Experts of a small language model: 256 experts in each of 7 layers.
Below are experts of layer 7 (counted from 0) of a mixture-of-experts language model. Rows are named router (the router's row for the expert), up (a neuron's input weights, with its number) and show model dimensions 0-255. Each number is 128 + 32 x the weight over its row's rms, rounded and kept within 0 to 255.
Before each expert's rows: "gets" lists some tokens that make up at least twice as much of what it gets as of all text. This comes from a sample of Wikipedia text that the model never trained on. Tokens count by the router's weight.

# expert 166
gets: "1", "2", "3", ",", "0", "4"
router [150 154 118 110 118 116 140 130 213 144 131  94 187 150 155  74 116  61 126 163 127 148 163  88 139 113 139 138 115 120 101 152 139 122  73 137 164  95 163 129 152 138 128 118 132 118 167 150 186  86 136  81 144 135  99 121 123 105  83 126  75 113 143 137 112 100 131 149 118 155 122 110  84 108 136 106 125  91 158 212  75 137 134 136 125 189 167 144 136 113 159 123 145 112 174 145 135  59 113 141 120  54 110 110 200 142 139  88 108 126 169 122  82 140 126 171 149 130 103 163  91 142 105  69 135 129 150 115  63 125 116 141 141 176 100  97 113 147 105 190 109 130 104 163 125  99 157 165 162 103  71  81 119 152 149  89 168 185 101  88  89 130 126 148 125  28  86 151  55 155 145 115 143 132 163 104 149  83  95 141 140 130 162  90 121 157 131 132 101 132  97 162 108 172 138  84 126  87 139 144 158 188 120 140  68 126 122 164 107 124  80 162  95  51 126 104 131 143 118 148 139 106 137  88 116  83  94 135 173 119 122  80 108 148 182 202 230 175  94 136 106 111 108 104 143  56 117 175 115 149 123 104  71 152  81 140]
up0 [147 165 113 182 131 199 170 203 186  93 130  61 143 125 141 183 129  88 168 116  76 117  87 109 106 178 115 130 157 122  88  85  90  91 209 171 131 159 172 122 172 130  92 115 166 140 134 170 141 138 163 113 123 130 138 124 177 213 117  95 134 136 168 124 132 128 178 124 119  96  95 169 119 124 116 140 115  84 106 186 122 159  94 122 104 149 117 113  97 118 146  87 106 100 102 172 136 161  75  96 133  90  61  99 124  57  86 140 131  98  94 103 181 132 103 165 106 175 107 113 145 185 108 138 110  82  74  99 117 138 146 120 133 160 140 134 158  72 162 175 115 172 120 120 148 138  97 129 111 101 126 130 129 135 162 138 101  99 123 160 159 158 181 150 126 195 104 135 120 154 123 123 158 138 178 147 117 181 129 169 166 122 123 168 146 125 155 145 139 150 152 185 127 166  76 141 137 107 120  81 102 151  98 129 119  55 101 140 152 123 187  71 124 119  20  87 128 133 176 121 158 143 148 115 148 124  94 111 184 100 139  87 100 117  87  80 188 139 146 145 139 174 170 143 114 168 137 115  94 123 146 170 143 140 148 193]

# expert 97
gets: "0 ", " ", "1 ", "2 ", "% ", "3 "
router [137 176 152 131  81  98 142 147 229 167 150 141 208 155 147 122  78 115 125 148  90 119  97  93 125 123 121 163 104 132 114 153 137  88 135 104 167  96 137 134 198  99 163 132 199 109 159 162 166 138 160 101 131 115 104 103 175 103 133 148 174 134 124 150 137  89 127 129 123 135 122 154 116 189  73 132 154 137 119 199  95 112  71 131 134  97 143 143 169 154 113 120 122 118 183  98  95 109  80 137  60  66 130 119 153 147 138 106 133 151 107 117 154 141  55 148 119 127 108 184 118 111 150 113 102  86 152 140 113 120 120 159  92 185  51 130 147  92 117 129 117 128  85 145 136 153 118 163 254 131  78 121 146 175 163 108 127 170 129 121 102 135  79 124 138  67  60 170  42 104 126  58 162 154 148 100 135  81 113 174 125 153 128 163 152 126 123  76  99 184 110 177 131 101 128 114 151 132 139 146 155 156  95 111 134 130 146 166 109 138  87 133  80 114 139 135 131 104 111 123 103 122 123 108  88 116 201 136 184  90 185  97 117 186 113 157 180 128  97  79  86 153 125 117 106  91 147  94 152 126 116  86 152 154 101 139]
up0 [159  98 196 176 131  90  99  91 102  48 159  92 143 113  80  84 126 137 155 114 111 130 183 159 131  76  97 105  76 139 110 164 145 111 128 138 123  78 147 128  74 143 166 114 183 154 153 147 102 127 135 166 102 219 188 167 163 153 117 115 127 114 129 115 158 157  91 165 125 126 107 139 136 156 185 144 164  91 131 132 126  94 187 110 138 154 156 136 115 167  74 133 128 104 159 138 134  71 147 157  93 105 161 116 111 110  79 114 109 144 143 174 125 112 137  86 136 128 100 143 138  97 140 135 124 112 152 160 125  79 113 128 140  83 114 131 124 109  92  78 148 155 141  94 142 144 144 118 156 163 103 141 140  27 153 165 152  54 123 119 122 132 124  88 117 108 177 130 107  79  63 146 163 139 163  60 156 186 125 154  74 140 166  88  81  82 127 124 130 139 122 148 220  85 123  93  99 140 156  99 144 123 127  69 154 138  84  91 121  91 110  95 108 151 130 172 148 116 201 175 108  31 126  67 151 169 141 202 126 144 158 140 110 137 133 196 144 156 128 101 135  92 116 111  97 107 123 130 130 141  58 101 134 111 137  91]

# expert 133
gets: "1 ", "2 ", "3 ", "4 ", "6 ", "5 "
router [124 145 151  89 124 106 112 138 255 209 184 126 198 135 159 101  60  90  99 133 179  89 155 112 118 128 109 149 100 134 127 121 192  96 117 159 126  77 150  83 111 129 133 139 140  62 105 130 131  98 150 117 133 120 121 100 136  74 136 125 135 107 132 116 147 107 112 153 138 182 147 113  99 170 109 125 136 135 151 191  86  75 103 147 141 151 157 141 155 126 109 104  95 122 163 131 151  86 122 145 116  88 153 120 108 149 152 148 123 121 118  86 165 128  89 176 110 107 134 128  74 114 144 136 134 118 130 135 100  93 127 168 134 140  44 108 108 129 106 153 135 121 123 161 162 128 161 169 183 137  65 110  94 159 123 112 188 187 127 100 113 154 127  97 146 107  63 158  51 120  78  98 123 200 195  86  90 110 106 132 166 168 100 148 126 116 147  58 111 175  96 159 168 118 106  56 121 123 126 195 116 155  97 143 123 128 164 161  96 122  74 140 157 118 122 148 142 128  99 109 111 165 109 108 113 113 169 127 148 117 227 129 154 152 167 128 178 107  91 117  71  61  90 156 111  61 143 177 110 151 122 100 130 120  98 117]
up0 [149 155 147 137  55 151  89 163 192 153  83 175 124  91 192 124 164  64 157 113 120 152  80 152 145 164 159  89 108 147 173  88 110 134 129 137 188 124 129  70 165 147 131 156 103 118 148 109 134 148 103 154 136 126 102 124 169 153 172 105 129  71 105 117 102 120 132  93 136 107 135 111  58 187 178 161 200 174  88 169 113 134 118 129  99 154 104 106 159 155 109 133 158 131 158 142 151 123 109  57 109 153 138 121 104 139 169  91 124 111  50 106 114 103 111 143 156 110 111 133  72 145 154 170 148 146 187 115 142 139 164 118 137 133 113  67  88  87  55 155 220 149  93 135 172 154 110 130 134 172  95  99 132 156 124 112  87 111 130  97 158 125 142 102 152 121 127 104  82 106 149 106 133  98 126  88 138  95 118 120 162 152 137  83  49 140  94 114 133 161 158 127 118  74 163 136 168  71  89 145 114 107 139  93 131 210 117 116  96 152 167 162 127 180 130 132 141 101  63 144 112 113 155 148 137 112 112 119 124 111 226 107 169 133 164 144 121 133 109  71  45 170 128 102 100  74 109 124 134 114 191 100 166  96 122 154]